Experts of a small language model.
Size: width 96, vocabulary 8192, 30.3M parameters.
Training: a variant of SOAP for the experts, 388M tokens, 6175 steps.
Below are experts of layer 7 (counted from 0) of a mixture-of-experts language model. Rows are named down (a neuron's output weights, with its number) and show model dimensions 0-95. Each number is 500 + 40 x the weight over its row's rms, rounded and kept within 0 to 999. Numbers have three digits each.
Before each expert's rows: "comes before" lists some tokens at least twice as common just after its tokens as in all text. This comes from a sample of Wikipedia text that the model never trained on. Tokens count by the router's weight.

# expert 13
comes before: "'s", " | ", "\n", " was", " (", ", "
down10:496532570411485521549448419539490504504520492373530465564485499528497454532479519479485499465510508561471530592558503459465512543477532506557477540415530475514517496454535503525452473474539492489610525546527571550525442511465496507556462496521549498477552481541536489483510532483544485458
down11:475510495507439555485497509477511415505491471483532430550484558572536516517491465525498511506512463545525471560452488543482501466483480524488447447580449495486540522411585475424524519508438468480428487496569464488492488536534493424471534567530515487424472539538422577505496557498545493481
down12:450526499436517541513503460506459456482519489465475481525462499525478490492542453468493454536526515521514496498537495475639478542514503511542438456534513486539467593541510473482476458529493536444573458584521485488524539565551438453553537569504537548437567437505450524417466502491512484466
down13:541437481549507569513394529545484478503568477466512503550513498512505513495453478465542478483491563487574465540485515541526470498420456512517468490497426531440502488493498517483482450467494553451492522514506511458449517609465507494553524399389492560495493514485516479508464556440502425511
down14:540445536548477514420486485520378499487468564469514460435489431465514444530469524517569492555480523529522493516509494560583525493509452535544568493523516458528520530574539464541544538528481465485460552450502548488482476436523469465532477456477573593480478449487536536534497485521524540521
down15:454544516450558513501403485534573522429559560499563547495530461404519485452479494478540470414494500479462451518543523561523529519599466494520536530546470440461483537579493516480470508475438516538562552511509543506489523482492496500499517473505505532459488570504463541567473490456544507453
down16:477515417457508496528478510361547484554532527464551490522471538549440470500475479514478496467502508526542453436508533515475509593469537502482560442502480410532545475531481487481447508518531498496408543495475443481513412507477459488485457516500508508411519565477518461491461514485482537583
down17:460493507515486504463537439548564455508424483499511547472493476491502545540461529507525526581584439533496488467502543461523574514447496423532444533557501458556578524467473441538486514506527464509479512501436551454451450526484469545503550534541483471500457564492575519526537559410506459504
down18:488482509574441399454494507475512492520485525469474458516551533508547466412486469503564564553481474526507452435448540515515467517452498445487500497441572506512467486430498584424423515497512463506482461522550405491529460435489499476441474535531526471511519451501547486485458515491490423478
down19:579482487481521521523502552529519534506444449532496521546561559512477508523529544477504513473477474493545557497491466519555446448506482534485532482600508594455532484515590451497497500412475591496517517526485493529578469507538516588450501480490558419507518541460507541509511550529531547566
down20:534538493553476431511467476509512546475539478471496440508512486539418530485532622498492481521474534435481568503493572463477495494589464525446524457452507525483488423528581539508535483447527518472467459599536520559523467506496507500560521477499444492481511435508477433488463564500554543494
down21:485436448450459442414533519476551522497562509534398461502518551460501489499524495512469428496522503541550488539447499461487601509479515562489476493465540415516473531413468543525566511489568497502478553550535449543476508474433487500535502481442512498474470486472543574490497531518536457448
down22:493625415446516437544505466430521488555496460452495568511470506505441411454460489461530558506502517446429541567516546505479509534506478524552563455482485551451453509479561467501488491470504477496532497463457534520542454494514518527490505518490558479506533551551464463517503541448430550454
down23:507481564491447479471565472479533520497489592511514566438436543548422492545467462512472493430553501471573493492517537485515503507498508546509502493484437471517533482454475539475434555478540386480530465537610438517456465493545483442457492488505511424458520541554508534503540498485497480467
down24:508500417456456482488502567495444510456588522485482496556500480512481411439474530464492541469476490485461490488551526449487567471489486525513501590551543508489555407446519475560561411482491497510501513587503415468517560507489549514492471503540493545489479508478465457478553521490432460455
down25:568468537529486422469563507503498544563467469484452439476543502503473546541466479477495578546576479485504468464504484518497531517491490506480516465493505462460448541463451455409460515527460565532546519546487522450544416534475442616474476496485517459501545513437561536466459473516509436466

# expert 17
comes before: "|", "-", "| ", " |", "–", "- "
down13:553418406481521523487495583470461484504556434475510552440513553496519573472571459519481454501514465495483424485485448577552523494484430504519482524585460494470482527455457489459584525443517524482510498466502512543485491517477481572486566524574496506495479518550515467545490493477444438526
down14:418507531526445446559506496595497469464520524561538524561464531539462569426493513522513482537424473491415514491566524453451478505509498489476501476474532547504496520490477510578485483504517513386548467507519460561533542490473505560509501507500479493521573579538492540550515418523468550502
down15:516534486480486474559555564418490486504468453473477493470551458551527434516497551510536488431586530513497447502534517476547646454522468553553530492512493470543538509494538487491513513584474502447505489514475534491427467530515473490485436449506508402481527511550521539521428505529539487536
down16:548526430498519468485493431418463456476431513466475486482409524507538547507487495573417499544509503584455538479539535526565427528509591518473458509502515469523490514550475470581501514515527535450497505530472499497489592475556433527524509475438479533544504515492552522504544575466518517521
down17:535480475516563470505502453487515492483528524466521456441517414537515406493513462522458502518492539460513533491520574559459544520533540427507528471568479507586422488490522575437517448457481578475535489521475480507576480484503518563585440491495544500502442538436480493519456562503547493501
down18:563529445446471505539459532533444496496416562487486498502452560520568456473517572451516469424474469437476537457521523513529538486442451577529478536472462567494472494517555544570523489445548530561471463494577532519522488516535515542524500519447519543599472509461470549514525494490518540496
down19:492477476498516545482503433488497514478478442462468577476501567520520429554597530497496497517504504541511479563463487431517549503595494541528540484527459540509533505451540531496510479460413466435555488555440523498491532477520548494593497538532534481528458459542500514494476566446474464603
down20:433490572446512457509485466431528496473500488488470564495529589463547586569507466464503521527534492523562471504530497519454471523525518441485470480486499531496544491436508452453466547454471534453487459472459482528532477599506510582526463486473540495462551515538489490510569532548527588409
down21:453416464442522535517509472497521469526426563487535510489466466476498528473486513546455551525549504476477488567474503462498443485480525523517491512523513434466501477522473477478517496506505544535448481445473458522520482535521513507529533368372428556487506596553470525494529500478441508407
down22:500502523475506528476444530510472513451426524538569511478478442522469495520529481431463510558512551510461550631466487467539479469476556517463536496482456557537476491504522509463527511480461445478456522525506481490489455449542534477529390484492501582441527499485587507517516402520547484574
down23:498501473464549586518595502571485469511486435526511451452510504512576461453547537483501450489539516494559491520490450430521576482538463477522531445482484440506431446427481488490479464493499480517598462522538486510417464511504520412549470484539425528494482462543529472521492486486470438508
down24:560458550496507441537407514536430483491525471563533516463468418524435484467469495491487547463603494464551529486480521484474454504546562492547485475512531378517483506493531581534492428536541429510464449534483526520477487463519503497440519512499522483474525479511436450490477569540467533484
down25:517476558543485510490454524419499610544509574452529497465524515440472520603526553457489496510586466461471516562500516478502500556503514529438513509513511528552534526526465552470448478404504480527440533486580496452460495476536522594443494497435489467469480565496519513493480502462490495492
down26:516547507486539520496506490405526560564498526551538526578521532498510380520536476482489561452520528573552571481561475483497422485522466478522414464566526496494457500529546504477483540458515501524468536532434564546482510505467520468446554511481495449502506518536467513424482501565534445484
down27:478547455507517520478457487475473532475514513533496499496518493403464529549439541510507523517549501454509557532571511444526496527463500447516512521549445532430565573451420441534453472506464533560543545512450428506447504491459503451557527437478488470435526464505436407487505454530528489550
down28:500533516509457488520468529520441462576530470460437423489456436492573549518590460576550527508476552411534488539543582463485525516482520552501515505493473557557473409538469458474511528471506506476520528487440527466517460489494450585448532440441476515480520490508547540487454502495477501510

# expert 6
comes before: ".", " | ", ",", "; ", "–", "990"
down3:490449532482524507440453490490530473574496521579489452588537422488512481496544446561448557583540516488447534492458465476544433523503573439422444487512540497534464536523497497450419533582499496481509498468431509476501461479483462459472524462564498456507502508474508469452504578489511497491
down4:464483497458535500427474464462471484507485478514437587540453523457523527492469476470445512496487533459494546523494439478379481565523530545485526517557464427500583487486524497472516489441588569446462458529579533454449501488457463495491536569504468526517504577507470448511496530479529547488
down5:520478500456448590554457475469561504492441448405432535532561442514489460524502461467429485481499467509496440557479500425472443422493479557528551533429470508455523494505506526470470529484431463545523492447513510484483482543473487462534492537422436545498482457538524457486462561475503465513
down6:502527491525496505501408598440450507451490466528438500574550509539513571471480480438451538414538460517432494491450510478542456525497508575492477478516497560493509515532517458507521518530535503522496506510507450570563389533535476434498449535489460479433529568487524529542524484531460514467
down7:481481475559498462503520515543494425507523444470510507448479445461484468474535557557530494460542573411479502522501509493532453478496556511512470503504553621499489454498519505455521507555500516453535480506477537488411434543396546509485475547464482471409494504436514540556463545550474462522
down8:479461501531468495512513530507451448464544424501373545542532466493495506528494544486473443455524491469459512452481436477462550551554485451524550515520511439532479489468454484561448392473541490540525451537438519474560492450492486468527571468439557476467519458507475493566516555532518534516
down9:420517486539504576452529549518537519513381439494517561516430527441527528544478482535487462495483525492486506504513470495496522552510517484539467484576583511464498506495514473567446519489552541492515547533508540453579486456562440530549499480507443489545529538487528501473513530548516416599
down10:483478408451538488480558503559440492473508495504517528431438496499536507497429554536506581495497469505542471455473469564535513461471490500502407524456532438518470521533458452516473545481520543528520518463517532568504527529498454404508523485507543435489483533469512483408518550495467397442
down11:562515519471486477394528450534394485456478463455534470549558528479486503473508508514460483531453413449532485485498528504488512587494565509522538546449536527520490499535562523420545501482469505526565543575462523544507482513536461554506430527498521515538504550508508490549538462597480531469
down12:512483500561532485484501502494539579563497518561405533539557479594433500524482506521524481517486459504451464519506474533571545467447444509514565483497536464487509468486535454477568539511496529531552558568533577514485464467498429528518493499515491504548449600434482493515419557536512480501
down13:461504527462559490563465498515549513485523459542559478492540500483528567527468543490523582418411499474544525473477543559453412518511454607552507484453503528490436507504487494514517494512550504521538456508573498452508506489504473406487463450545510518544484480561530468501483420453447478540
down14:447496519478482555518434543500536493498503561445494490482404543501497482587499496564483500507524479473503477552435520548495482475538477569458467553504503494499488560470456532500524484548397493542478539447524527540533610516477461508508595526513587482504432524489538547513503520499511595490
down15:480456513527511555521466523504509508465572493460526564542495431523492459576494542555552555427518515493477475542511494466507544454468363530522506521513521493531507530523541495509474493542525516433542435527469478560540489525438576402481511510569546492507469566488487486579455522529503523535
down16:473511429460566462544472480547530487492503515433509441505431523436536490458489467531439538472497567487512493553432470475541584491535528551512485523453482484505603490503506496476497496497559529526509601501493536528505530512461442506411510459431504489520553478518520468579517576472440525458
down17:624545585442477511471490403489516496504486527491497518474540412461494531520420571492552436500482493548423498528531418507495485520489551555459431513463504503481529494587457476495472527525557504525484534501492501468465542472415520515486500430485545485494489450520473488486552493518556494475
down18:573476477428481536554558526466483533537534468475449566512524488464463420474522534472482479513531479524544490488474468460531495612588505541525479512458467545579540539409487468437534538467506487520506570488524564471545483472530530490497475532440536513457455521479522535527518499424457509432

# expert 14
comes before: " | ", " |", ")", "–", ".", "; "
down3:456470518534420518495485457484456554546475453524510509487501481522504490452480521533485558386427509498511482476464496579459557523563492561459552410524500505503540472539514545439504455396533487521542534461483508535522533517444482456550546466490504547447506493502498444458556523539462468420
down4:486487516476505517493519464517507524533513506526609487502489484538484444479482550529509419499436584470497485479494522529514520466553518492418450424535480453524459505498345470481544454500520477518450543532510490520566518549537473516460567483535501623513511493462494455467515472463558488503
down5:437511487461529459541480540479457476538424527553475487464544498452518536464457498556427601555512524522508546471501547471498507502469538540520468556472546407480478479531513505546471539463487458518503530514517505520516525484552483458548549489563489537512520529584469399452433524526460427434
down6:542547530498520477498531550442479529517510555534464449496542436461465507442563538486469440523538507481560433475525510546484487475454493481486501497530401580498516502513545440489447450461487499425502579541469487473462525436591506455493448519456512519481495494433511495552433491506486422431
down7:509440525453506504455547467465463501492474464487502440491467418537527528469462483457486493491566519495447538548510507448512537495524530485455552553464392524511499425479554554480507531451467569544543519588489492471500504477427583498530510528394493514468545581552501474517444505471499528471
down8:499504598500500575528399569575549589581498561569484499538478514536520544483505506496500490437515443542484467581481483574477521516476511484495510495485487541463452523522532452523512435578608486499508456484485473520497532464524445463568520458495508490487466502501525480531569523522497499499
down9:541520533477540502517531472511493493389460494469463517507494537511483468408591412525455528512496493495576466535570498458414527481473479496531488557467509439532573514505479479482521511522466551506520502570419481481469561515504520507487536514498410529423501508474473473429580485492556515490
down10:475500479486461483525526566481412504532442401495546594539454484520495546563509499548468522474539483509494489522537554463494480520542425564435464528505474529441518519546419516519477473502438568525448427575430516459470536531509534494533498560510548509461512527493525481476538514494473515577
down11:496471412510494475555492508615531454516442492461470461472489551456494457492575514439462487504538481491498527532498440528536515529516480495639508573577526545520512495510498453481492460462534519410502470508548503552506458496487498535483516588479516522539527545543541474510471511434494508425
down12:435559525564466470546481433459520556531475453549466483475495542485434462549480574461491502475475526563519503473550468427470516487455465482478432503483541512493537531530551530521568485519529472445489439462547537495479490512497441474443523568444484455468611552514458431502488512520513531438
down13:460504474442402390494476466500554541510517512454515515404517494461465447514428497433481467488494501431448533506524516461531468571537495538524502523536470536534452508541504547488433519446548503514537472470491492508513477510427566434483455538491498487502521519487476507454388517475573463473
down14:520478534540472476521528455458456617504491527546453489492488519479490427499493502548524507483521539425493494529502509512533492508495479483472565426467494518457528498505553474543481475547467582498463586501539588463508466473506501503586591497455500519513579516544547545468569433567506548461
down15:520504485605506428481504547473568573503479462472558467538569479552481454450587474536515506498522550452473503506581494542545463522599528533530462503510438487545492490536497490508507484507441510492463480529484514536445441548464539489521527503506521538548497559564549507420518493437427503481
down16:435418511493540545426429471431463442436497540508522441475497476465492537581511563463530544494537485507492518496501440507509454489525545579525501494515561545494519580485575465482430523519483493469520481449477569513514513431510603473469439445539502515533475500442517517498502501481483470552
down17:499497614470451524440500533493434486536540486412455504471484497544537460530509553563508484497487516502411484502499468446484497520539471471521458487451512483528493507500484515514508514464470476559466419489498475556643462492433516522539517492360476489555483514499463499500553521496528520493
down18:461507555484568522559477516501475487528490542436483455506472519456527558561502506483492469501455472543530581460503513532548523437479528477503488587469588444426500509524580500554622490461534485542507494505507488478516479533527427473501622512513530512466538558524515505501532473435514525507

# expert 21
comes before: "\n", "\n\n", "The", "==", "===", "="
down3:569552583464526527473514495610468428509552521483461441459512497521498529466496484493514540507485497575460449468510459526536532468510463475506568509623484517488493495455467490435464437487496530545603501509489445511500510493495495501559491511534552540432541470470542436536519496528528432462
down4:526463443438476497493532458515502528470488440439443524515556579482541516447515486459532485494482546511510492630515484500535479527507494572468498507534439473536557552417501443463514457406482538516447425517474527507531473506479546473473469554521520451443424490455476496532461457452489507546
down5:499521517488502478523456479585477489537503491491560459514588490532647445467566529507472528561473430544550519512542490462514563450509542523543497492507544506452536502475430467494432478526493531521552490466453514547511467454549536530539523572503495590520510517443560521505524536523502528455
down6:527537498467473529480543500447505453419468510496462459457545517487533513517445443473454501511524491528535487445501474427481556508475552501481573525418547378503548485491454465458544496455542432434474485541523560529542533530521536502484490509498494618478542503472492526456479541571503498434
down7:466450573462507517498553544532547507492463521509462532500482546474535475417529490393480465530496490518504502525564560511573486502508542563541518540456489479468479541451451458474459507483513517510512465535585561595608469499512493490454529464462474512482489565568569537448499514464458529484
down8:457549535509487500519523450456510500497503530469542472437459528566457463538524492445552493504551541547435466520518490501523476525468462598518555480609528459431455524525458515451476459410572527454460525525530496517482426514476451492506515511520410500552469486498442526501498579496514435497
down9:480533486507510475497570469423508475453559456493531568494526399432545462502523469539528490462513523529469537475502509468508402490481461502510550511466490534494493525513566497428494466486506593487513448515520428452501460603568532495475467481476462499495558494495471457500452571545522422444
down10:549534441499507393496460449487557465450544511496473519533509452490502495458503560567446573484504475522499458528452407434511520500476548550446528487515518448464547498480542512493534527509444502568490558571529519426504469470481441548443524436466478527528498503496542531490513547507469450413
down11:486467538432503529444562478447451589479529481497481534462597546585527504530499502552536481530454539456531497485480504527533528515515495527506541459472498414498464488446467535433535505496507477490558527561553544538491469455541552501510474558559425507528489508567483479525475578519576445464
down12:583452512501427422491454461504450469486493546503562515464434500496485515485475505511554546402505486560549528443500471466528463526488523446499512501436459491522502508556435463499484472454499516504529477453526522506437481507541480502586444478531487501484505552516606441530481487535430476395
down13:500545449472431515521559450443491562450542492490483494498513524497462513390454473489501509474535473529447506508516443585503547506555434504460479484474449491414524508466494496509539463496438508491561551541503484475481486469493514441553518502516484440583420402485514518416474481513542495560
down14:456460511556462492551373517487489482494522596500546499493480519467588505516526526511514487524534489556532502546526501566567568575499452550493432535510414487499449488474458507507536501478543531430570591513549502487493460496511524476534493512492424439521500509540473457497545493472530486449
down15:483500479515466482541528438549463449506605485535526528581482536494524545439500492484533495471490460494469458534527473518439562475554466518580477555413577545501561456537591471494543508479502508459566475485511547533497480527540549419480509546439476487508494560498519481496483491462544580514
down16:448500495545522499491434511473520461438483585586528468530430581467506519479535466432513491454564511481550514517521538492447524511493511503424459489566516439444465483365584454424504535448501487465500479472519521496450530488569439515457473492467484499484505549504468499522492539521497507510
down17:488421536503594420474498540525472562451422542517428489524501565490513538493493489506470581542492456537492543488542489511562500508506588533416473513505519538459476499505474522516530529543530526517543521528522511499470546498423529397463566484489496512541490504512521553379509518525487483491
down18:535505459504526438487547506440515455551517544479473521504544405460543509480505411488541451520525562477476536494534493559568474477528461536524481549510431546530478526468557492529482510536520515502529455468598486487466477490446453518484507545519565531475458606478457448507524585475489577477

# expert 26
comes before: "\n\n", " The", "\n", " He", " In ", " In"
down13:494588520509509525560526491437543469512482433527483497512485545492554498488468511501499466484477534490506497488463480549493510534598521502489538542521450488441527570418521477443533472511453492548595428551575550534509533516510576502489474559490534502552563517508514463432499513524386498444
down14:523592503466443519507588554519502470544502509445511487531459456515461528531537563450528566524470458491546504493535490461447516466485479526486451404539457547573495530559517489519516506473597517512432446514516512566534495544584510544496521530474510592524494466495458548512500520569522516467
down15:565514501512527527490506404485499445478475565513478514528509513556476545492533488482496551490507534485457468417515510529402505498493556474543490465500543430560489512520489520504526432528490489463596516562475517522539525467525545564529481559565441488409497499444492546491398460470502574495
down16:501446438485455498510426582463504462496567482486497534621519512540472549427554522438533496496567436507545560539522494503519527472437496494533477507482488473515574527442541558564538484492422523438530551493571452464512512476488512494562471477524447459491476559523504517493503465446520492496
down17:518470474551511450462454468544536471389495546547411398411489552506545460514477522448425543482509517459471489469475421497541470565539468529467525471490441456490545492498507537454535549492525515439511541492515505454506483484500466503532464488538426527549485500437449477524454532520492558518
down18:482532516566487441518476478501499568521479454525538504441465524509425492497492384481507535486502465494490546520424489557508498490549465509484507533518511508505532392465485442509517480494533470553427496515500441572563477421500578455479485501415501517475490476523478401501481464455442478441
down19:467420481522438524432494550445494511500501486425572525487443444563546454534527533461471469469439436474451549507431505453458499535507522501441438531470526490492499540531548504534540496472481518512527472466503467487430440414527504434467558479494542444571538509530549460535438466503474477507
down20:503492496490471466545567529505559469471574410496562518577523451508522506483510452472450398498515500500508524514501626535597506529503457517511486502501542461454430519532463517487543475576477490467460444585483512447494540480527536516462505449455495504515427498493486563459477544482504516525
down21:453471537518542547513491514518497511500529481501476456460535502481470493545582459504509531502511486481450496457525569423530517490490438581485547595542526478566435496517524433483572565450516417466481565483507511517514521506488431462508505521505435535442479478440435511497413535491557572500
down22:497411506542445503447524461548480517442468486476454490563531501540518508499474494469481435537513444513578469504467536568466536537482561495549385489481480482409477464494600465500538481484509493527480464541477558472555461445502494569519495522505513577492486531510455419511493525459449522461
down23:487508459517502496515519559541493442479453481503474514501581499493458514505528603501493510396476514459498514433536555478465529518517424381520454499447510524454480518509554521511557527479521552547448527469425543507491496575495441581450469478526505547509458531462530513524551553469552516527
down24:398552505517469508536437570500583472523497497517450466420482509515547573530515504552511553508532463524527524554483561460528549546468479537476521493572524480465535478578482518538482441499484587543476472507542470496524536516533495439473510496525469529537535534511516554504570447589540529555
down25:520464489557496502536497552541532460504493523494506473568451439542481520522468511514465449536521530521480503524458478439501525477519509485465513437486429465469488528578514441488560539476522454498577488532534489379457470457564517503520403510550486523562558616492497523499499464534578475476
down26:404496511455430490461528458491539449521447499445506591544527506474540431455473553524407447468466453475446446532516504547555469533444451499504484501510514588496539517515516485514475491527485528488551528500539441545461463474547524501519563508564585461521508526488499480544502425506500446546
down27:514507471548510488474518505442503478487520495554483459538392468493512535503482486445535462402503486504485445572436520475503527518457441481469528533536542526447493509460524502500530514497519502503450476469445472416532554526506541495379529515465507457559531455511551566461547454467600439488
down28:499525473521581433512578468368450462522511439521571521444463475496543541524551475490497518471495462458473496491493500531501489500549443479476487505433468497517452489510495449535552417471474417558482549564518575473530480459553518534518458497458542499525511568430531510551496502465481515512

# expert 9
comes before: ".", " of", " and", " of the", " to", " in"
down0:541572513462587530486515469438427470530462507475564497471488478490573429493483432499412511513457458458496499484552460539484526528471451497492466476573560421487499459488522507489453492512483503503579459525427545469651533518497523492480504543535482529520503490519551465517514484474482487458
down1:560496520404458428421492484471575469478493549500513459405479546489547516407509428553524507512509529496537445500476569534591497474465511495492488497562488473508506500455557514536582519472472479500491473555540470508506515565481477508556514448504472454534481478561472420500527466497547487542
down2:468475559438513529506441499469533542505575487500452474509488514508534487512556563486508527526607520543476597523482544511472516555514498532540516459591491536477529534511511502586468488462560522510520457478550456467518471398452498494450446567553451511460569469454498553523475481466454509484
down3:497480553472496509439474500544519498367462537493526527378514501475520525549475528492474483494557537450516561522551523470550559511536535483522493509593466497482511484478509510510497500603474477523503469449454462579471510503532436529522466512457509520485456535512463576519600502466533491451
down4:555410468466531551497497440516471550500491500514512546535512536510436483544454478476520521438540475445586494539443546526484461430500469478468593501545497528468497478526465490531501493515528514496436540534476498509462446482489443576466542489448499467457482485488421517483429538443457392553
down5:445437485450440471410525485463523459481515466519495524480454516470470516533485435502443476481489506512469472508474482523529526458404547510489505479551459611448524514517452536486542529507543492484476467499617552428471526508533512515541484519509401476546504391439486498507490523502551467521
down6:492434492501495470508417454459464496570446426480516498519534533463526528459475480497466512589526485545492542539489508506501528546414526638539537526441479473436531477531555485560483439497520561415527453492501499510542487528445480482520446555487551476477540533471470505501465510506476432527
down7:500449509547483469562484503500526532454363481498499440509455488505500492471405560523452549450565523435504518470579470463480480450594477519529565458492456524543537497482486540474490510552486479480482463521465545485459560524505497440464526515518462516467466556452431498555478488480471567523
down8:514483526514516490523474538439457493463543457522472555530473475558467460443526548458447521487398497392532492510553470500570523574495485496541528488465464511499527508507484482461464438437466501432524439490416532532515516463478509536469505522488415475482472502445518550560529464401463520452
down9:487524499429523602445539534483543536557509520488535481470508494501534542565538417486534511512520550500549550499481542479479513429405512429455452479467531413533482481450519472558538472507497545557515484526569526508488544510522541597503485514588574515490479489521549489497503459537487498455
down10:570517509534441490478488552467484491474591450449476504573481516482484529475553502513415537418527536443466548480422520543455546485516479464515524511579448536525493515433530409508463496599484519534488429531523448507545517486449457529497475517525479531444470529502488568451495485543521506478
down11:519471385491547514486518497538483514451418486539476469435520554471536533479468514497501506488523552475484519441554518418455610509511591569488466505497497596495525513507583477483519562446505517507516485511543507490476520468548545529484520500527490503538512529450513408496455470575457451503
down12:491511507483432486524438461480425469441550528546492505460499531506470448479485456511466510500509459491500536511497544509484439500552508528528508521573453534499487530540402489430562446483457507474502386528517493458551512506466526547416540448481527488550443548512463501524516625464509506439
down13:537526479461554596459521548470466499468551474570515471506490553514522552441474554493537542496457559511482501507496480513485489531508538542460528523499507475467501549586567479491523588564496532519430517534476506425479492497483492412460503534499506542502469580560499549523406489575465548545
down14:462509464534456470505469455518462516482503547528507579433527553462558464491456492511462447454577579440451495438553452545573411449504479510434570529506497464498450529457501502578478494487463492458494531438544464529498565467481483506550520537509508484518562517499464440561515478520518453534
down15:542459478529419517445558515442490484533504435500490537470486592544506428522564496577451528513460482421536461432523547476519495473444451526513527468554495471451438516472499532561429491500540488458513516492525515473496409525514509482524444522460572500482438575550549506532514502477516547490

# expert 31
comes before: "0", "1", "2", "3", "4", "5"
down2:521461539485528541524532508441546578536523503485498493531464527579484447511464483398523469438517469462457419518434504523463433562514504490486520470507466531547544579463443483480504434472514434581534476496479473526560481551404489489501484498454554516465492474555513522496447525495445551524
down3:441473494505449518473511504449508532511374490517513442466461510527534526560507458420440483468485527543522516469521562512608495463481501505505519535531444461467574477478507481595424532472492539538454501571521504505541533447448504485506480504432444550502476573526483446492485497534483564498
down4:438556457433499514473482436538500484508517469504456531509512456488531515450524587492427522599522559520443475454488493514528594541446564517520522581508454565464470586486534539446539510549494503561485455472507480511489481501575520529471562506494468517424535486539450492487526477527535531510
down5:561544482440532537474513428452524573456504482505498549490559536490487425558459461415473476478484479490552464509481506592492471456532574480461494527515466468441513541506421538506517504526499472530432466503487559471510471494546472489501437503542521521602500532452437491493531456452592499511
down6:504522511559526503490478477440531507478516533504524461495501528424530523471500503526484526467486552568499452527471574554480536559564590511478519415503528509460550465478429444534494436535482553488556571539495512507547512486497517535493494510456514552508537578540478372546545456524439473462
down7:523487500480501486474506442513515534498480505502499476584440482489525539482453466522476471456528472538571437555472559505481455417525521482570498547519484471646550458560567450493529437517505563452511413505478478524524510488526486519462478526484470522497478501564489513434477537509538564421
down8:524497516459566536502408410453565496562503433467423584513521545472451514504502482511452442471493503492519451469484432477450532555468531473507556500508494454479475582461467434510470476415453453536495527463543478518459470512545521509485532502419467491467507523446518452508473455480537489445
down9:511449503457455451399519464546461447504472496473443526457545413474528542497497500475476453457550492482449512576447484511489526418496476572454588488501454489503586486462439497542463511514510488522588516500589518507564511474585468485502480533503473516477523550498481502524449475472473520545
down10:577520441511484500447576463475491523444418492563539470493457506509514524528468493460494513509493456488516523509426548441524454532511497428461578523494483491480488503546497424442525480464567472452588459537545507523459471565486437542557548599516499494551476517479498465498523450532446454507
down11:536530499578556490461519457460410484407399466506489457501499559551537514423515499541490469511437553559469513500536474547575506431470477508491512456473512513465561461479488524534542489488554459571493488578512516478497479481449558518530522518545473468492533516456503461436503513469566439472
down12:455428445400462514438397581450523519555542492504515547546540534491517575539483494507480545513543491522507492540491481464504506592444542487519519525511512460449515517560492505520597563499457465469485456490509542539514483401556443493498488529479526435508506520537470457494533535492533476508
down13:454467471480428469494511512516516471502501465475484511446475519505540534541490533513583475447473431566456554489549411475505506513473439402561521462537502463446510491494515505433481472442497511472517504419508464539439502488525521492444519546493422459555520442582497575543459491474432533484
down14:497488523529449515533532427504463453510518449482443470527421479499429510510519451471503490562446530407537532521476523462443564517492482478365501490462456448537541505468435541446472542483517486591482490546556450468512526479420508528502532487489503542480452499544524524549498534502542450470
down15:491509484465555512516495460479485536474580568511410515560482549544500520494487497471444486514513439490481451445477509434425462481530524508493500507593515440495414495444413463490481504567452412468491524470429493613446555483506498484493489493450467482478461508480487497439478492495512484553
down16:430433498526467489588466520509545526525501505472435469475506564471478454545470466490470494487493432532512533538422529485425426451551520549498503541424545521507465549538526545488529556519458417449489567480421567493464503528509524554471511472480559492561508525447443482510528453506510467497
down17:572490475427486503447537531483475503472525470484483542483513430608506457508529475471423545435504485508505464469481486558504550465575515595450495495503489519508534522512492504423483468501514490503478460540419487597585525476428410551485516491477523463524483533484458563501533527542459492505